{"n_layer": 9, "d_model": 160, "n_experts": 12, "experts_per_token": 2, "d_expert": 144, "d_shared_expert": 0, "activation": "swiglu", "moe_layers": [0, 1, 2, 3, 4, 5, 6, 7, 8], "router_score": "softmax", "normalize_top_k": true, "routed_scale": 1.0, "balance_loss": 0.000527, "balance_bias": true, "init_std_router": 0.0209, "lr_router": 0.00137, "vocab_size": 8192, "norm": "layernorm", "norm_eps": 1e-07, "tie_embeddings": false, "optimizer": "muon", "lr": 0.00918, "beta1": 0.95, "grad_clip": 2.0, "batch_tokens": [32768, 65536, 131072], "seq_len": 1024, "train_tokens": 429800000, "steps": 5835, "dataset": "wikipedia_en"}
Below are experts of layer 3 (counted from 0) of a mixture-of-experts language model. Rows are named router (the router's row for the expert), gate (a neuron's input weights, with its number), up (a neuron's input weights, with its number), down (a neuron's output weights, with its number) and show model dimensions 0-159. Each number is 200 + 20 x the weight over its row's rms, rounded and kept within 0 to 999.
Before each expert's rows: "gets" lists some tokens that make up at least twice as much of what it gets as of all text. This comes from a sample of Wikipedia text that the model never trained on. Tokens count by the router's weight.

# expert 10
gets: "s", "e", "a", "y", "o", "on"
router,230,227,212,192,177,201,229,180,227,153,189,160,198,231,191,178,232,198,168,197,192,220,192,199,191,179,212,218,163,175,192,201,196,194,208,198,174,166,200,224,218,234,193,216,215,189,189,191,211,188,191,222,227,228,147,183,237,184,193,198,188,223,225,229,203,193,196,220,177,186,225,187,199,221,203,217,221,189,205,204,211,200,169,185,168,204,200,208,214,216,212,175,174,226,180,207,214,174,186,197,215,217,190,195,213,192,183,199,222,202,162,161,192,220,210,222,197,207,196,210,207,205,183,157,189,212,203,200,174,225,174,173,196,170,180,192,213,258,169,203,182,200,223,181,180,164,244,206,206,186,204,214,194,187,213,212,216,239,181,207
gate30,222,205,208,174,172,223,230,187,206,199,188,208,184,196,215,236,208,166,183,208,219,180,237,192,199,208,205,205,199,199,210,198,219,156,180,201,196,198,182,174,174,192,204,179,214,194,188,207,183,206,222,194,182,197,197,167,239,208,193,208,201,196,189,190,179,233,222,189,227,197,174,231,187,174,167,177,218,220,171,225,214,204,195,185,184,182,223,204,197,177,203,210,216,207,220,225,214,196,182,176,201,234,190,243,208,221,191,190,188,180,185,252,205,194,181,205,211,241,219,217,191,154,206,199,210,197,204,229,199,179,222,209,190,243,196,214,134,205,228,197,217,176,188,218,227,204,191,178,193,198,193,195,195,234,181,166,204,148,217,228
up30,187,175,209,187,206,189,197,190,174,189,199,214,163,201,209,193,199,202,155,212,221,205,181,192,192,162,203,198,213,203,174,185,162,232,214,202,181,186,169,227,217,189,214,213,213,189,199,194,187,190,210,217,190,162,171,196,177,195,191,205,205,211,229,197,186,192,218,182,222,185,222,195,195,201,234,216,224,230,212,203,212,203,192,212,202,221,220,227,240,223,191,171,203,206,180,194,202,193,224,178,222,202,199,193,195,215,153,222,196,217,197,156,166,188,212,210,196,162,172,242,182,237,174,193,205,244,231,171,197,186,205,196,220,178,203,182,217,231,177,217,197,190,183,195,181,200,192,251,213,231,194,235,198,175,210,227,223,248,213,172
down30,214,165,231,209,217,173,170,208,188,195,211,208,211,218,177,162,172,234,204,175,205,212,179,216,179,186,219,195,224,191,167,209,204,232,200,206,238,192,211,239,244,204,219,218,193,192,212,186,166,181,202,232,188,161,201,182,208,182,199,200,246,218,192,206,170,209,192,204,176,203,204,191,216,201,180,194,195,193,212,176,229,218,212,218,214,207,164,221,225,190,148,189,207,191,210,168,192,178,235,191,215,223,215,184,231,183,160,184,190,220,200,186,210,216,219,209,185,173,198,230,201,209,214,186,202,202,192,151,200,241,184,176,200,184,215,198,227,196,206,183,174,219,190,202,179,169,182,197,240,212,199,186,186,182,221,204,197,223,232,192
gate31,213,197,206,207,190,188,169,201,186,233,159,223,192,208,175,231,190,212,202,206,214,217,190,198,198,216,226,192,218,209,155,183,178,197,175,212,237,199,176,217,243,162,219,216,197,207,192,210,186,186,192,207,170,195,227,184,216,197,170,204,216,207,216,218,208,193,203,191,216,183,189,171,193,228,153,222,206,198,202,210,221,196,197,178,212,194,215,199,236,230,172,221,201,211,192,200,168,174,227,188,215,227,213,205,194,204,174,229,214,220,197,170,178,205,173,209,214,205,174,240,200,158,187,193,193,201,193,193,181,200,205,238,181,205,163,184,205,209,179,201,205,175,202,192,176,225,193,185,202,219,193,230,193,163,219,212,214,203,262,258
up31,155,215,177,218,200,216,206,198,205,234,182,189,196,211,194,220,228,198,231,223,169,203,240,222,178,179,179,198,262,190,199,186,204,157,212,191,192,211,223,216,182,183,201,217,220,197,163,206,173,196,198,186,215,203,179,214,209,190,232,222,210,230,210,217,196,184,203,188,219,201,193,174,225,143,206,213,235,200,199,195,183,214,186,212,208,173,204,241,150,201,191,196,203,205,177,195,206,211,169,209,228,193,175,206,189,192,200,188,165,220,170,165,197,183,220,208,211,188,198,206,201,215,239,227,205,216,168,167,208,203,194,207,223,184,183,163,185,227,183,213,203,154,211,199,206,205,211,175,173,198,226,185,190,204,225,214,232,212,200,188
down31,214,214,200,182,214,205,180,208,214,207,207,190,226,217,219,182,214,180,211,176,204,182,184,204,202,196,196,194,223,150,226,221,186,163,215,206,216,171,201,204,222,206,183,180,259,204,187,162,225,155,156,222,175,207,217,198,192,167,227,204,240,228,200,201,192,202,173,222,187,180,183,182,187,223,224,195,194,212,201,204,185,201,207,230,189,195,216,189,164,206,202,184,182,198,213,196,206,171,182,209,220,220,166,216,214,187,228,165,234,210,230,191,201,188,215,213,205,210,242,199,198,206,191,195,230,185,140,225,198,202,197,188,218,204,195,216,153,203,179,201,193,200,197,178,199,193,221,223,228,188,166,173,211,215,220,214,218,198,228,167
gate32,209,182,174,188,219,213,219,175,215,192,191,186,193,218,189,199,247,173,166,205,230,237,184,171,244,196,159,195,156,171,187,180,183,227,199,194,198,207,193,196,234,216,157,188,185,203,188,195,208,189,184,220,206,200,239,184,227,198,178,211,224,204,224,189,201,194,235,141,194,191,187,205,189,218,240,172,225,191,158,263,200,174,176,201,224,207,171,227,212,207,206,208,209,224,194,212,193,196,204,194,202,243,211,204,194,195,187,195,202,185,210,217,210,215,216,208,213,210,216,206,194,177,202,179,185,169,189,189,204,184,186,180,189,211,215,219,183,188,209,210,199,208,183,200,213,192,193,224,225,180,238,163,168,229,182,210,193,202,204,214
up32,222,183,244,196,225,216,202,163,185,193,208,209,222,208,184,159,204,195,229,212,170,195,149,178,207,194,212,204,174,177,215,197,195,218,219,210,190,209,187,202,216,213,173,167,206,214,218,167,229,179,148,193,222,195,192,206,244,170,219,178,262,216,199,218,212,174,216,180,182,207,182,183,174,238,197,231,196,225,219,206,195,191,192,182,208,213,201,180,203,218,214,211,232,182,163,176,222,182,213,207,183,207,231,175,202,177,202,183,202,220,221,194,177,187,178,195,190,194,223,231,220,153,221,212,196,172,199,178,227,197,184,205,227,195,179,219,197,207,184,196,226,179,199,184,210,200,207,212,203,194,204,220,204,227,192,170,190,182,214,176
down32,183,199,204,211,177,203,192,264,182,229,227,188,213,179,189,178,210,217,215,198,215,181,235,215,212,220,178,231,154,220,173,179,239,234,171,221,186,207,188,215,199,183,221,203,232,167,185,180,201,210,200,187,178,185,223,194,197,235,219,196,199,230,204,164,203,221,243,171,217,199,170,176,173,205,210,191,188,216,205,188,196,193,212,184,153,216,211,202,227,189,179,173,206,209,229,151,214,174,212,182,184,163,207,203,220,226,163,190,212,225,183,195,211,223,194,189,190,197,207,229,198,213,171,212,206,195,190,190,224,212,187,199,193,207,190,186,195,167,207,170,235,197,174,174,204,212,178,208,221,195,199,187,190,184,218,196,198,184,233,196
gate33,208,217,175,179,228,183,202,196,239,176,192,200,191,232,202,208,187,194,183,217,194,226,219,180,197,212,193,220,219,184,204,231,195,183,164,184,193,200,172,206,224,229,163,185,213,208,214,137,173,215,206,236,212,175,224,198,186,179,174,193,169,177,177,159,191,196,218,198,183,207,184,179,222,190,203,175,188,203,169,215,222,204,188,207,237,184,175,208,193,210,239,197,180,211,207,218,226,190,165,226,169,216,186,166,219,240,200,214,216,176,174,208,230,177,178,245,202,200,224,185,219,194,221,198,183,230,186,200,170,175,199,202,193,195,225,229,211,203,203,220,209,172,195,174,196,200,199,206,185,206,203,211,176,230,196,226,172,186,176,196
up33,195,181,179,242,169,189,193,163,180,189,186,195,220,208,185,184,216,204,210,202,160,178,180,213,209,189,220,178,190,238,196,205,230,214,193,218,179,224,188,229,220,192,221,208,167,217,204,235,186,172,180,182,206,237,201,190,182,201,200,211,211,191,202,220,227,187,212,205,196,136,191,219,211,169,223,232,196,204,239,190,194,229,204,170,208,212,171,196,210,201,177,200,230,183,186,203,177,215,208,202,248,230,226,191,193,200,180,204,192,232,162,206,188,223,234,190,193,206,205,211,196,248,196,222,194,205,182,163,215,207,196,166,182,225,190,230,155,198,220,179,208,183,209,218,176,215,224,181,215,214,209,209,207,177,174,205,220,211,196,195
down33,203,185,204,234,244,180,208,230,178,186,209,203,183,212,202,227,178,197,203,236,221,195,246,198,179,232,188,214,230,212,195,212,192,195,177,188,230,184,199,196,190,198,144,210,226,209,240,186,213,209,224,177,172,164,191,203,204,217,204,198,216,232,185,187,209,220,210,166,198,209,177,209,183,192,177,169,195,238,190,216,178,191,238,196,185,179,224,203,204,210,100,225,194,214,199,211,202,209,217,197,182,183,188,220,205,209,218,174,200,198,209,203,191,186,193,224,204,203,184,199,177,190,218,211,197,205,181,242,173,200,199,224,217,186,197,193,216,178,200,227,182,177,191,211,200,225,179,208,193,191,197,186,224,212,205,184,205,245,203,201

# expert 5
gets: " of", " in", " to", "=", "s", " for"
router,218,165,230,215,214,194,195,180,206,181,173,214,204,190,230,215,212,209,181,190,184,187,242,177,196,162,224,172,220,197,214,194,209,203,212,201,218,207,182,194,233,163,184,226,192,225,220,176,199,152,231,234,176,179,206,204,214,176,165,204,196,197,225,210,207,197,228,201,198,189,183,204,210,195,224,195,165,212,187,221,213,208,197,256,213,238,191,216,208,193,197,209,233,185,191,181,239,184,206,175,204,199,196,204,226,227,194,193,195,211,176,203,169,212,171,200,186,162,214,187,203,196,174,209,165,187,209,180,199,225,221,197,186,208,216,184,197,159,202,195,187,162,202,214,208,196,194,222,254,236,200,181,224,162,210,182,203,170,185,217
gate17,233,208,195,176,157,199,222,183,241,212,201,205,240,189,200,208,214,209,178,209,203,202,208,206,206,189,179,199,184,208,195,219,211,200,194,238,203,175,190,189,185,184,180,170,204,246,166,159,181,206,188,194,199,188,215,214,174,225,198,155,169,209,238,212,204,210,218,217,156,175,188,188,152,198,213,147,218,198,221,186,201,198,200,239,213,224,203,204,192,158,227,208,230,203,202,178,200,186,215,257,176,207,210,214,199,210,203,203,173,178,171,194,175,203,197,192,205,226,194,211,198,197,207,209,217,178,201,216,192,208,191,191,196,198,160,192,215,219,206,204,174,191,237,181,183,216,191,202,253,185,206,218,173,191,211,190,199,168,194,184
up17,213,166,236,195,158,177,189,174,182,208,199,166,191,169,212,207,195,213,175,181,195,210,178,231,217,217,190,247,179,192,204,225,199,222,228,161,226,237,202,216,237,220,212,181,224,210,190,195,180,216,218,166,175,208,223,219,203,212,195,215,226,179,196,175,197,227,200,199,181,231,174,225,209,202,202,211,189,183,208,198,198,227,170,234,173,147,222,189,192,205,191,175,180,172,207,222,182,201,222,211,175,224,211,191,188,205,190,186,202,185,202,224,176,189,185,189,222,193,193,209,249,196,203,179,222,189,193,195,207,203,212,194,216,170,231,169,192,226,217,202,196,222,189,217,168,230,193,192,195,193,178,194,158,205,226,207,208,228,231,190
down17,199,228,186,206,175,194,222,205,222,220,186,179,235,182,200,210,207,179,184,225,207,177,174,211,190,227,226,211,192,198,237,197,214,214,158,217,177,166,232,181,193,190,221,217,228,186,210,187,209,229,192,207,204,217,158,204,189,180,216,149,188,220,175,184,214,238,214,196,173,193,196,186,163,198,186,189,203,184,182,212,215,219,191,178,171,262,212,209,217,186,164,196,192,241,201,169,199,180,176,183,210,186,220,197,225,208,229,198,206,214,197,226,236,163,206,187,219,192,188,197,183,255,196,179,207,206,177,220,192,210,187,213,229,205,167,194,192,210,200,198,205,198,210,224,243,230,167,192,213,199,220,220,202,202,198,184,204,211,195,211
gate18,182,203,205,218,207,155,182,189,212,160,222,206,211,235,194,242,190,195,216,218,234,192,210,214,182,228,193,214,210,202,177,225,184,185,198,155,209,258,207,225,166,204,232,217,209,169,224,202,248,190,200,198,146,179,215,208,199,210,174,201,204,192,157,172,214,197,165,186,190,207,197,202,217,200,210,197,199,200,235,214,218,206,230,174,207,215,217,209,204,203,196,215,223,199,166,224,211,205,183,215,241,186,195,200,191,172,204,222,192,224,222,218,213,203,182,209,216,190,207,197,166,179,203,182,192,200,189,190,158,194,201,233,186,186,188,174,208,196,197,211,174,164,201,191,194,211,174,181,219,187,220,211,226,197,148,175,211,219,188,196
up18,210,194,215,157,234,216,232,218,189,188,238,209,222,219,194,181,209,212,182,244,208,179,205,190,190,252,192,193,196,150,180,200,202,194,206,213,194,196,191,200,171,182,167,211,220,177,220,197,214,207,201,182,214,228,200,235,191,204,188,220,183,219,204,197,210,170,191,197,231,201,201,185,195,199,178,203,174,186,206,201,202,173,203,195,160,201,177,205,241,196,230,179,204,213,155,214,208,222,213,205,181,219,168,203,196,203,157,186,210,206,185,199,240,208,244,195,266,180,207,211,180,214,187,205,213,174,219,191,161,188,214,192,198,200,182,192,194,182,212,232,192,178,199,176,197,182,167,191,218,176,213,217,222,209,157,176,202,181,204,210
down18,209,203,217,211,193,175,188,188,216,199,153,188,215,208,165,230,182,192,197,198,217,219,206,210,191,205,236,213,192,225,211,213,210,215,250,210,229,220,219,218,199,176,205,225,183,186,180,177,161,188,225,221,198,198,208,168,189,194,187,201,225,199,175,239,210,219,189,218,196,218,208,212,208,184,217,185,167,173,161,166,175,215,203,219,181,172,210,201,182,197,152,211,187,225,191,165,204,196,223,206,179,193,234,187,224,193,200,196,182,222,227,234,180,212,195,159,178,165,226,185,202,198,221,199,198,171,237,180,204,169,208,231,166,182,195,211,174,180,213,182,224,202,196,181,212,201,227,204,234,210,179,225,213,183,172,209,198,223,217,205
gate19,211,198,197,186,168,194,259,192,211,207,163,199,194,210,172,185,196,218,207,235,221,184,190,225,191,133,237,190,178,165,209,211,203,172,190,208,161,198,204,206,219,199,216,213,208,239,177,184,198,178,220,196,189,158,201,201,219,204,222,203,231,197,229,198,209,201,216,201,215,201,181,201,208,194,204,203,219,218,213,174,225,205,185,222,167,192,191,216,170,217,204,196,193,215,176,173,200,191,212,181,184,219,224,191,187,182,201,216,179,234,207,168,177,212,211,222,202,181,170,205,232,207,217,168,205,179,174,205,183,188,213,222,227,184,158,191,209,201,213,188,170,199,194,180,202,224,232,217,208,171,212,177,248,216,180,181,235,205,224,218
up19,185,211,209,188,164,224,211,208,219,189,177,218,217,155,215,196,185,229,180,212,201,193,187,223,188,203,198,207,189,207,191,228,187,236,224,197,193,219,235,212,189,188,211,219,175,168,193,213,199,208,176,200,208,169,188,197,241,238,186,188,194,226,191,210,209,212,216,202,181,198,201,204,247,210,212,186,181,174,205,197,206,191,217,217,177,171,178,217,181,188,212,212,188,214,200,162,185,176,230,228,198,211,225,235,165,197,244,246,234,210,163,177,169,197,191,192,217,227,134,200,198,198,216,161,211,202,188,189,237,178,214,207,208,240,185,180,185,196,198,203,186,172,202,175,191,222,178,198,216,188,221,193,170,213,190,206,191,199,210,190
down19,211,214,200,199,189,180,178,187,217,203,147,225,199,196,215,232,190,213,185,232,195,188,171,209,217,146,216,176,217,163,230,193,205,195,213,172,207,174,194,195,197,208,220,192,184,199,214,191,197,204,213,203,234,176,191,209,189,188,200,170,202,200,186,191,198,224,209,189,213,196,188,214,203,224,170,195,237,180,192,227,227,198,207,206,182,203,177,222,249,190,182,216,181,205,209,227,161,205,199,183,239,224,204,206,193,200,187,210,227,233,168,184,197,190,210,206,208,225,179,163,257,177,173,172,179,208,162,209,192,215,250,213,193,183,153,223,210,199,207,209,199,193,197,176,197,218,228,172,205,236,198,177,182,178,227,212,191,196,193,216
gate20,200,220,195,239,194,219,192,208,217,201,215,212,188,193,199,183,224,190,186,203,206,236,239,184,196,172,205,219,211,175,237,204,215,212,168,206,219,197,196,203,205,190,166,195,190,193,226,191,235,242,224,232,167,196,180,197,222,199,200,218,198,188,195,158,211,190,221,212,190,168,206,236,175,202,204,226,216,208,185,200,179,183,198,183,211,218,163,212,182,200,213,185,223,180,183,190,198,183,181,174,210,197,214,120,194,226,210,154,197,218,213,191,206,178,187,204,236,185,164,210,174,197,189,189,217,206,190,222,216,208,195,197,177,209,242,175,202,207,209,235,223,172,204,178,195,192,169,206,190,163,219,185,204,204,176,173,242,206,189,216
up20,201,238,204,194,203,233,173,194,208,186,184,196,180,188,205,211,214,196,197,205,220,209,219,179,177,179,214,196,221,205,189,215,146,196,184,180,215,210,184,216,242,266,210,197,183,200,177,209,186,209,220,202,144,180,186,203,244,227,219,211,186,210,218,189,196,177,216,201,217,201,232,233,180,198,203,190,232,190,211,214,202,186,186,194,200,194,205,232,181,206,202,208,213,164,205,214,194,197,195,176,177,175,253,203,236,212,173,188,216,192,198,239,210,184,183,181,203,232,157,194,211,205,203,194,199,225,181,195,191,226,202,178,229,154,216,188,204,190,229,172,176,206,208,213,201,181,199,203,158,204,192,192,172,192,182,168,221,203,168,219
down20,216,179,188,211,205,199,173,202,212,200,199,169,189,205,220,235,188,188,187,201,207,180,221,224,194,235,185,172,166,198,217,153,189,214,195,224,215,249,199,181,210,196,200,232,238,201,181,227,199,181,232,209,231,225,227,231,199,217,215,190,212,203,201,198,213,220,212,193,200,128,185,219,176,202,205,194,202,195,207,170,188,187,200,203,258,237,199,205,173,225,184,192,221,211,216,190,197,207,195,207,207,156,198,158,208,197,209,222,179,167,174,227,206,209,181,216,207,170,216,201,181,191,181,190,183,199,230,231,200,184,206,175,230,200,213,204,206,145,228,201,212,207,195,185,174,206,213,171,175,193,216,214,201,174,217,205,192,203,194,198

# expert 0
gets: ",", ".", ")", "\"", ";", " ="
router,220,189,230,216,207,195,190,225,191,224,199,221,193,230,184,179,167,177,201,208,196,187,172,173,177,203,186,185,213,184,233,174,212,199,229,246,194,194,236,199,224,210,177,216,202,202,216,204,220,157,183,194,222,158,195,185,186,182,239,185,183,242,193,197,182,219,199,174,191,181,193,193,161,217,199,196,219,193,235,196,171,169,189,188,213,221,223,217,212,207,216,203,218,186,195,183,177,227,200,221,203,208,200,207,204,173,224,225,184,221,201,174,210,202,191,221,208,215,208,224,192,216,161,208,203,233,157,180,178,177,190,154,182,207,182,206,196,212,192,204,179,182,212,137,199,190,196,208,202,181,218,206,177,253,195,227,219,203,195,199
gate52,198,192,173,191,228,201,204,209,182,223,192,234,188,208,191,187,196,163,173,171,209,200,227,217,216,182,181,205,214,181,194,188,199,202,192,198,234,192,224,204,182,183,220,209,164,200,203,217,197,201,238,169,209,194,217,203,196,216,220,212,161,232,195,220,216,194,221,226,227,236,217,238,222,191,206,153,210,181,205,215,179,181,241,198,188,208,201,228,174,246,221,196,199,211,196,161,208,177,207,126,215,207,218,184,211,217,200,169,186,189,182,204,208,223,197,204,167,199,174,189,184,204,158,218,184,187,241,215,202,204,188,190,191,188,193,198,161,193,200,214,177,198,199,178,220,216,185,212,225,193,204,220,219,232,206,180,183,162,195,201
up52,204,203,200,215,248,198,183,211,168,258,187,235,219,211,202,180,218,182,225,188,193,201,204,222,202,183,181,215,193,216,185,174,213,212,196,186,198,152,234,190,155,157,207,194,213,211,180,201,206,228,231,169,259,205,204,202,194,201,228,162,174,222,224,212,188,210,232,205,225,194,210,221,195,193,191,156,205,194,206,191,231,165,198,169,200,207,211,202,184,229,192,200,209,201,216,203,201,198,198,164,210,192,187,180,216,228,210,196,189,183,169,175,188,206,222,175,211,201,205,218,196,222,170,191,195,161,207,218,213,185,197,170,212,200,206,180,182,202,182,188,183,181,227,186,257,222,205,166,211,208,206,205,224,210,212,226,186,204,190,190
down52,247,226,187,196,253,219,209,245,185,207,174,208,222,208,167,221,220,199,237,182,212,185,170,157,164,209,232,195,195,199,185,213,224,167,206,208,175,166,202,202,233,186,189,215,184,186,208,172,185,192,193,186,208,178,205,226,208,220,180,181,219,212,233,203,159,189,202,172,194,232,205,205,195,206,214,201,213,199,198,198,233,179,178,181,197,196,198,202,208,224,232,199,237,197,174,208,193,170,212,213,214,183,166,144,201,185,186,191,186,196,211,211,198,196,208,199,193,217,160,218,162,243,172,200,212,206,194,198,212,189,200,191,189,189,180,186,222,205,211,204,202,228,199,193,219,166,192,244,186,203,209,203,205,209,206,240,213,233,212,204
gate53,215,189,218,189,212,192,197,209,172,201,180,211,230,202,227,182,198,183,184,220,236,233,190,211,197,218,222,244,199,213,185,175,182,218,193,183,182,212,225,202,219,207,188,200,201,190,184,190,217,176,177,175,192,173,210,153,187,186,199,219,194,196,205,234,191,207,214,203,191,233,185,191,184,209,178,209,200,208,189,214,215,216,213,220,167,222,212,162,208,226,162,185,167,236,209,168,178,205,186,205,208,199,238,163,164,221,224,207,205,231,188,209,209,188,237,202,206,218,217,213,167,199,175,152,201,217,160,185,188,233,231,156,203,204,200,203,208,200,211,191,209,194,197,203,211,181,177,228,205,235,187,239,204,186,208,200,236,221,198,154
up53,209,186,176,203,260,190,179,204,196,224,210,198,194,180,161,220,172,206,193,192,182,215,216,200,202,206,199,192,179,181,233,228,254,173,208,209,203,212,162,252,169,220,155,215,200,222,210,198,182,232,209,252,203,218,202,203,168,180,213,209,200,201,212,186,152,220,208,195,227,216,218,213,186,198,201,215,189,176,189,199,215,179,187,195,195,197,209,201,177,223,232,243,184,209,206,217,210,189,199,195,192,199,214,201,196,167,159,229,205,183,171,209,245,215,216,185,198,208,236,177,205,181,241,187,198,203,189,184,200,180,162,172,195,170,205,175,188,186,158,199,210,191,206,190,197,185,215,187,187,204,186,200,221,221,189,196,194,199,214,191
down53,204,179,199,227,194,172,204,222,236,189,212,213,221,203,183,181,216,213,183,186,199,205,202,217,185,215,165,175,200,193,186,181,213,181,193,220,187,197,190,169,221,189,232,185,239,212,204,160,203,212,204,231,176,189,174,217,190,209,188,230,198,217,200,160,207,229,244,174,215,179,180,193,191,205,245,175,220,211,216,192,187,212,230,204,228,184,222,205,223,167,204,201,181,211,192,183,215,199,190,198,195,209,192,217,164,215,215,166,257,232,205,160,212,168,173,210,179,182,199,188,218,238,204,206,175,187,225,216,219,227,168,156,211,164,211,209,186,207,221,183,193,207,203,191,175,243,195,200,201,172,200,215,222,203,192,205,188,182,209,183
gate54,183,171,199,242,228,158,210,194,211,214,200,187,218,221,201,207,196,220,233,196,218,249,209,211,182,195,194,229,160,228,202,197,179,190,195,205,186,195,209,172,219,239,226,189,200,239,209,199,188,216,218,198,211,184,204,188,174,172,220,188,200,216,198,177,182,222,202,194,233,183,172,195,227,160,223,173,196,187,190,188,187,221,207,183,209,196,236,204,183,217,182,216,169,180,187,215,204,189,242,218,196,192,205,217,188,207,195,173,199,184,197,204,226,198,157,186,224,188,197,183,227,196,172,211,202,250,211,220,231,203,164,191,181,145,217,214,178,143,193,238,201,213,202,239,194,188,194,188,195,205,203,215,196,183,190,213,189,199,197,212
up54,187,203,190,195,175,163,205,185,181,205,168,203,230,220,212,183,163,172,212,204,221,189,206,220,213,195,170,210,202,183,205,181,195,190,221,218,196,164,221,201,217,203,235,196,238,198,192,185,230,216,206,186,197,196,216,163,185,198,202,195,170,240,217,179,206,209,185,211,238,190,179,161,211,186,210,200,221,190,233,200,192,184,203,208,201,239,232,208,186,215,197,216,221,182,197,209,243,211,205,160,232,231,218,214,219,208,151,168,224,148,184,189,205,189,198,194,192,179,211,190,206,202,185,213,214,170,240,175,175,175,204,215,193,155,174,195,214,182,205,211,217,221,229,198,186,203,189,249,190,206,191,187,205,185,198,183,207,203,234,222
down54,209,202,181,176,194,232,187,208,214,212,186,185,169,206,233,201,206,201,234,177,197,195,201,234,201,228,208,187,195,197,220,212,205,221,203,172,199,221,230,150,227,205,226,200,215,197,171,193,216,185,200,217,211,173,165,240,143,180,200,201,216,220,217,215,184,211,199,201,234,171,247,196,209,221,232,169,212,165,221,175,176,184,179,198,205,200,207,171,188,179,226,209,226,165,216,188,187,217,203,194,194,192,250,195,213,195,225,176,212,209,231,191,191,195,202,242,194,232,203,188,182,201,174,184,209,189,209,189,173,183,208,193,236,210,196,186,195,182,187,206,171,215,202,214,200,200,213,217,173,163,207,182,164,164,175,196,214,192,181,211
gate55,186,223,226,200,220,208,195,204,242,188,204,177,237,173,168,219,203,176,205,215,218,221,196,195,204,183,192,210,229,174,190,216,227,183,212,188,206,183,196,175,197,199,192,184,182,221,177,199,197,183,187,207,221,213,215,226,200,212,180,172,208,179,193,202,184,191,241,233,181,231,176,229,167,197,208,191,169,181,183,191,176,246,220,203,191,171,184,177,199,172,218,165,196,223,213,210,188,205,231,193,182,184,220,233,183,202,176,198,183,162,202,199,228,175,161,199,186,193,187,226,257,185,189,200,200,221,216,206,253,192,176,187,179,203,213,215,172,210,193,199,213,226,199,220,218,223,172,204,228,180,198,147,198,204,205,220,198,216,199,225
up55,193,199,157,198,193,225,165,206,208,170,204,179,199,204,227,235,202,197,200,221,192,161,200,220,211,186,181,214,220,223,196,209,217,212,212,223,153,198,201,172,232,181,185,211,189,172,213,190,195,239,192,180,214,160,225,225,200,191,190,189,202,231,208,233,175,205,151,188,218,174,225,201,247,232,192,178,216,209,215,189,179,191,186,184,202,186,189,207,218,165,166,223,210,162,232,213,174,220,204,197,223,197,197,179,214,190,207,179,194,209,218,201,198,181,218,218,231,220,191,231,201,190,187,191,215,204,205,236,214,203,206,191,218,181,210,230,190,218,209,182,172,200,194,231,190,190,175,156,204,185,190,200,169,204,175,234,235,208,221,220
down55,201,200,224,182,209,179,219,181,234,230,254,212,200,218,233,188,198,195,223,197,218,181,187,191,209,197,210,214,176,164,178,204,188,213,212,208,242,197,209,217,212,180,192,189,204,219,223,202,224,151,179,159,192,171,158,165,203,200,180,187,180,204,194,219,214,205,217,236,213,204,216,183,159,218,190,231,204,195,195,176,179,202,227,219,244,176,224,195,190,196,191,188,183,219,175,244,187,231,207,198,205,182,198,206,196,179,193,210,184,217,230,195,205,215,190,232,220,206,159,205,183,193,188,198,196,188,233,197,207,214,212,178,206,229,185,192,161,182,203,186,228,219,208,215,192,160,170,174,196,212,193,191,219,220,205,162,190,169,209,221